From a checkpoint of a small mixture-of-experts model trained on Wikipedia.
Size: 13 layers, vocabulary 16384.
Experts: 48 experts in each of 11 layers, 64 ReGLU neurons an expert, 4 picks a token, a softmax router.
Training: a variant of SOAP for the experts, 371M tokens, 5699 steps.
Below are experts of layer 9 (counted from 0) of a mixture-of-experts language model. Rows are named router (the router's row for the expert) and show model dimensions 0-191. Each number is 128 + 32 x the weight over its row's rms, rounded and kept within 0 to 255. Numbers have three digits each.
Before each expert's rows: a language model's description of what the expert responds to; "comes before" lists some tokens at least twice as common just after its tokens as in all text. This comes from a sample of Wikipedia text that the model never trained on. Tokens count by the router's weight.

# expert 10
It responds to: Infobox field labels. Field names in infobox-style lists before a colon, like Country, Place of birth, Dissolved, Coordinates, Species, Preceded by, sq mi.
comes before: ": ", "by", "name", "code", "ed", "): "
router:103125130140156088150151101107111167072094177189120091108117184128130111131139145104074169066136062098071100098152154098176112123123061129089200121126128202140106167109129105125113190154185183163081068155104086140145142104180118183128113109144154142157127113119123122160129152108131144158107187073089149126147094123150090187124144142117135123094109112104118143089164149209105153102181134164129159158116081138122079070120133109151112141103127152065141046129148116159110126152141195089085125116069135066152067139141183128108152160155104112073140118113082140117124125116137118099

# expert 31
It responds to: Song titles and capitals. Words inside quoted song titles and discographies, such as Think, Take, You, plus initial capitals and Jr in tables.
comes before: "| ", "; ", "|", "\"", "1", "0"
router:196163128170085119240078140140107147110139141112107118163134075110142138138124135076210088200091094121120118102102135101115104146113118107207135116144109128148161151108104096116121127133145037151120108049138109157149152103143119145126150103184112114161255105139103114144134148124157145136161123110116146122101114136139104143114142110143109122134214099092128134020165139125165159118108113163107152130050169100106118112102157149129190112175149207115164163110142140071155146146147142120105098102114133106135097105153155157133121188142125160103116124150106131122142128147132143100

# expert 26
It responds to: Punctuation and table symbols. Punctuation, pipes, minus signs, parentheses and multi-byte characters, especially minus goal differences in sports tables like −49, −86.
comes before: "\n\n", "\n", "s ", "- ", "–", "1"
router:108154155123084122168208129148170157103157143128122120162140095123094145147119158087047061152093102112118101128118154106086092155106124102078140115140120140162150140101117119111099201117147071151043181252159101157147141110156087188182042108113122112100053109111099133135160096126144156165161131101097195127105124154041098152099150100083093101125192126091133152154104085143151155103155103190113152150147109124107133101105160139155068111105142137127155129122094128144158129132159148120112092115105148096139105105142135165083094191144078141144116114074132144162130123135115154107

# expert 21
It responds to: Name and number endings. Final pieces of foreign, Latin or place names and numerals, often in lists or tables: Chandragup-ta, vulg-ata, Nitr-aria, Hobok-en.
comes before: "| ", "(", "- ", "|", "and ", "– "
router:085186072234086115182180137169116161117192142118145157169141078101108148157119148109148079102098061120111094100108144093072103165106109112198144096142115152139138133097102111107095174114161173138123087133148102142145142108149090168182219103033099089125171106156115124149131140115143143148123127089090156132097114136188092156096153104129115122121207063098136129205177171150160167120120102123104139109066164108099118122119143167155130118156134221109154140104176136150149136154137149093108115133113155094167104117143151082106090162141151145103119124084115122118151110125110130116

# expert 15
It responds to: Line breaks in lists. Line breaks and list dashes starting new lines in infoboxes, taxoboxes and tables, plus year pieces like 197 and 199.
comes before: "- ", "| ", "|", "/ ", "\"", "6"
router:159187101209059122156125127163136173114147141138110127203141091116099166141111152093120087108083049101111099124119135091093087162129128112167126091163108163178143153094119102095113168124169097153126187134161097161153130121117142255193124112123105109034151093165112091151130069101153125155062149103105179132114118145145087167120145105095110121131184143096134136140092069151152157102121102171099161111089176098118107115116161175131154118089147115103158139107125133155158148140154146098096109118131148122148104113140168060102120183159117165107101115148095144196126109125121143105

# expert 32
It responds to: Common head nouns. Generic nouns after the, a or his, often before of or was, such as team, age, season, family, time.
comes before: "of ", "in ", "and ", "was ", "for ", "to "
router:186139189141090104126150205126113134125202213140091166143112163100123216164174138145098119147099088125121131117141116057097097118086103105124155090112100190149172137148099128120146100147131146184143156136104060131113109102081078118085091118089098122133178090142158147123154198059156124162078190142100111094115086204146130148117162131137104114114110086107113152177153138160131179138130094146110164157166157131046113095098193109173082094076127147112126158115126138160134142131125121090125116147117138066169125092143155130101127086168149122131096083152108140088172139143083139121

# expert 2
It responds to: Name and word endings. Final pieces of personal and place names and of proper nouns, such as Barack, Ramsey, Jalalabad, Austin-Healey, plus John, William, University, USA.
comes before: "| ", "(", "and ", "=", "was ", "de "
router:108134034154103135158153123157135108093150200072128165198203094089102209171116180111120099103074102143096081149127094077118072121135136041141107106145060192126135128140093131121114140112130090170073120118158110128178151076138065103139130098106075077106152053122138144181119143071108155139106124105120128116133068150102104108086138138160071094090172108102168124089128124140139140118149106146119152091131182102113123129070098158134062128149133161112179169141098115130150125144126112113103079128101120114170119095129136102112086135160180164114089102114149120075138111099125155109

# expert 42
It responds to: Time phrases and suffixes. Date and time words and inflectional endings, such as On, During, Christmas Day, Wednesday, War, years, plus plural s and -ing.
comes before: "of ", "and ", "in ", "to ", "(", "for "
router:073178157162088108206238140141133138120170165108089203168154112109082121145156148121101076207100135110096098114112130126109101134118112117055139111147100137143150127106106121094128152121143096131064221060159098145154140105154094195113112100072120120091186107135110116148139197106142132150072145126116156123100110145212104142100143110077105123146119110097156135100185187126110170099105094144111159180116183119095121099119142150152042123180151138124138132128057131132165126155156143108105098115123137109153111111145157186115113162158101153130120112118135143133138110193104144112

# expert 20
It responds to: Object pronouns, verb stems. Object pronouns and sentence-final nouns before punctuation, plus verb stems before ed, such as him, them, her, trac, miss.
comes before: ".", ", ", ". ", "to ", ",", "and "
router:117101149158098139255166177169095163090174152097094124147135138106085123162107143136176074126103222097120121126114135102116112144099123098111156091149116123152150156086117102100123132132149011132115152101161106153130136119117125229090220101098099117132091111170119050153148143096144126147168144125106102134113087144096098140112144098101112118139111054089137137118115099129127143094148112155106157151095246112112116101100148129145133097197140144109147159104175130141148154162141134121102089114110135104138123103156151132101126193148113144120121121216120154111144120107101129118

# expert 14
It responds to: Mid-word consonant pieces. Consonant-cluster word pieces inside words, mainly st, cl, th, nd, as in anti-leftist, Dienst, recycling, robustly; also apostrophes.
comes before: "s ", ", ", ". ", "-", "–", ") "
router:133147123148077104206171134164136108092164140107084100173151137130085123143121135126175065135099172103111105116095137097095102157105133110148133093165100133158139154099117122112122103112160187154086245079157135142146153109114093071102144110056100119182061115025116142153160144099128145147182125120107173105109126145090096155110138094108117107155099109093167106052139138133122150105139102188104164167127133117118127121107151136150162121115135098120155181119000166118144128146173139108104107109126146106138101114160157152112116130126140145120118126091125133167153099022108124122